python train.py --router_score="softmax" --routed_scale=2.5 --norm_place="pre" --qk_norm=false --init_std_o=0.0 --lr_mult_down=1.5 --lr_head=0.0142 --final_lr_fraction=0.0 --batch_tokens=131072 --doc_mask=true
Below are experts of layer 6 (counted from 0) of a mixture-of-experts language model. Rows are named router (the router's row for the expert) and show model dimensions 48-95. Each number is 500 + 40 x the weight over its row's rms, rounded and kept within 0 to 999. Numbers have three digits each.
After each expert's rows: "comes before" lists some tokens at least twice as common just after its tokens as in all text. This comes from a sample of Wikipedia text that the model never trained on. Tokens count by the router's weight.

# expert 71
router:459487525476469573532518558492522504468454493545425437548492458503482483514491518510516499441547537499497426448477525428553388454534475454543476
comes before: " |", "%", " |\n", ")", " km", " ("

# expert 8
router:466522488493502533464519506640498477457509522467501443405622525498508481499502479492582468446508476561531544525493406493514471546457459424491521
comes before: ",", " (", "'s", "\n", " =\n\n", " was"

# expert 38
router:501478493526553504468582435517546514417543547488560415516475521424560531530513525489542469473504478546477605447486580496496491504528554437500453
comes before: ",", " of", ".", " in", " and", ".\n\n"

# expert 56
router:516456539471568511518495507571469531547502439458551569518466406526552460465597416456446535461514479417493486524457467536538514445468543548502506
comes before: "-", ".", "–", "°", "th", ":"

# expert 15
router:418494501438483518530445473495429460505439518471531541487448508462513468459506492536540467463492528516497481463478537533492543440490479481502456
comes before: " |", ".", "–", ",", " |\n", "th"

# expert 24
router:518491538530564549545448519439504547534441555529500472531509557473472489432493495547495549491455450439458478500523578541478503549533534529489490
comes before: " the", " ", " a", " his", " this", " their"

# expert 3
router:562490546443484481548501437435483568515504516497514562501515551481452428532506548506521449511506458561534453524468501522521511518579454526497456
comes before: "20", "19", "1", "2", "18", "3"

# expert 26
router:523541431444508472456536478383474491559451468449441485572534482464502499527555459485512526442467573518430532535527483446454519492435496494484468
comes before: " ", "|", "-", " —", " +", " −"

# expert 10
router:554508449522501503499546508466557483459478445512516468514424511466517550544482524459560411466549417528501617471540512487562504489480534461540503
comes before: " of", ",", " and", ".", " in", ".\n\n"

# expert 34
router:528501436442538499506505435504575594482468508446495561446583458446471560522493427567546464538475494476474559553537515468568500529476424564461489
comes before: " ", "-", " and", " which", "|", " but"

# expert 21
router:449511467520555516473504460455542558475528476453468552526476385441428514583498444501547534527527420481496447454555507561467446556521481528487562
comes before: " the", " a", " and", " which", " but", " be"

# expert 47
router:551514505440485512547482529456457496506479497477478527551476488546523461594490496472588519469486503491520467515532570460539451484473463470436487
comes before: " ", " The", "5", " He", " In", " It"

# expert 11
router:500445518477466458406453440558493524462509512527503537560478468507505482559604480506499497597480497478470610512480439557515545447490515515502481
comes before: ",", " ", "\n", "–", ")", "-"

# expert 61
router:443531539526526462470475518507446462504528530417566515510476514547598473500545506532553461528490489494516561477566502523414481467515500466484538
comes before: ",", " to", " in", " and", ".", " of"

# expert 28
router:533427544501457474489498455505539569466563491494512455527505516558556427546466517484612512533516567529495576473539438530510477471489474463485530
comes before: " to", " the", " a", " that", " in", " his"

# expert 39
router:457514547493473486458449497498465541527555510392488510504482471561477473561491490493540490426523532475484450535549463472476541460501465491449480
comes before: " The", " He", " In", " It", " he", " the"

# expert 68
router:481524521486460562506564524467531445569528510587516505500457437498544515447455444517462456459472484487495490452483472514507514513491558441494529
comes before: "|", "-", " ", "00", "|---|---|---|---|---|---|\n", " |\n"

# expert 52
router:427516443512459544529577509496431477522527540457563484531423507504521440490475485510499470473455516448487518521476553565522553436482551555483549
comes before: " ", "0", "|", " |\n", "1", "00"

# expert 50
router:481493533524515469505529518445484475486505530456474547540424480544520457458505552536523500529517534502485506522523483534424418502597511556438519
comes before: " the", " a", " his", " its", " their", " her"

# expert 77
router:505512479555540524431494401462551426451503548507512476495548511514554578495499485507518493504502477444548536551448462493538460512551566469502512
comes before: "==\n", " of", "\n", "==\n\n", " ==\n", " in"

# expert 42
router:472541509489488586518518502443508403507464519570421512519474483522480503474482511484455495443479500417434526481415512501465519469517443445537436
comes before: " |", " |\n", "0", ";", ".", "1"

# expert 74
router:515470468523447487536542446535585504505498438465502501433434508512534435456495496515480474446432529466441446475547458530554551528520545489511487
comes before: "-", "|", "==", "===", "The", "="

# expert 41
router:546509470469517490490531466484463444542459475508483576552553538510500514505544498567461546512466552435511448478549586463441517473374431535482491
comes before: " ", " —", " |\n", " The", "|", " -"

# expert 43
router:518530474484403487453550495442485445447465509541524498502454483549530404528501518451515561525463522437506465528536550507546506502526566503479507
comes before: " ", " the", " −", " +", " $", " ."

# expert 75
router:525445546503521459515438455498596573528533446490441529564557515544492529528468474475535502549471504434486527539497423531555490602493446547429563
comes before: " ", " the", " a", "born", " John", "American"

# expert 6
router:489570483487552482490482528436529518474515487484512498493438510523469486538487521454514545517569469436440510484442526534496454505508466499583618
comes before: " the", " a", " an", " his", " their", " this"

# expert 27
router:510462489521457505499528572452419467493500576510506531504519512538459541577466472481507555559539484404493516482551493518512554492488508504558521
comes before: " ", "|", " \"", " Total", " also", " •"

# expert 17
router:441508468429459514501549400452483507587423465540443476542506545462486493444524486531506478487515477496549471497485514447457557498526547396553471
comes before: "20", "19", " |\n", "1", "2", "3"

# expert 30
router:469532498514492533477489512417565485496526487497468484539441568511447458525478526588479496553428560482439510421556490505609499462480509519458446
comes before: " of", "|", " States", " other", "ed", " years"

# expert 7
router:408514524454424492500479466467528579467485523553518459517458540488489516445494489519493399547510490516558444539463542543471555460516540486509495
comes before: "20", "19", "1", "18", "2", "The"

# expert 9
router:434412535524508460487492507573501533459560553483521554482451459475456537500577471539504425549514550518475506438473461481484477498536581447487482
comes before: " ", ",", " he", "20", ".\n\n", "19"

# expert 55
router:515479484531511434505479560473472524537538443509541566503436477553459486487458497512581539580557481529590470547495521470557518506538508454439537
comes before: "19", "20", "18", "17", "08", "16"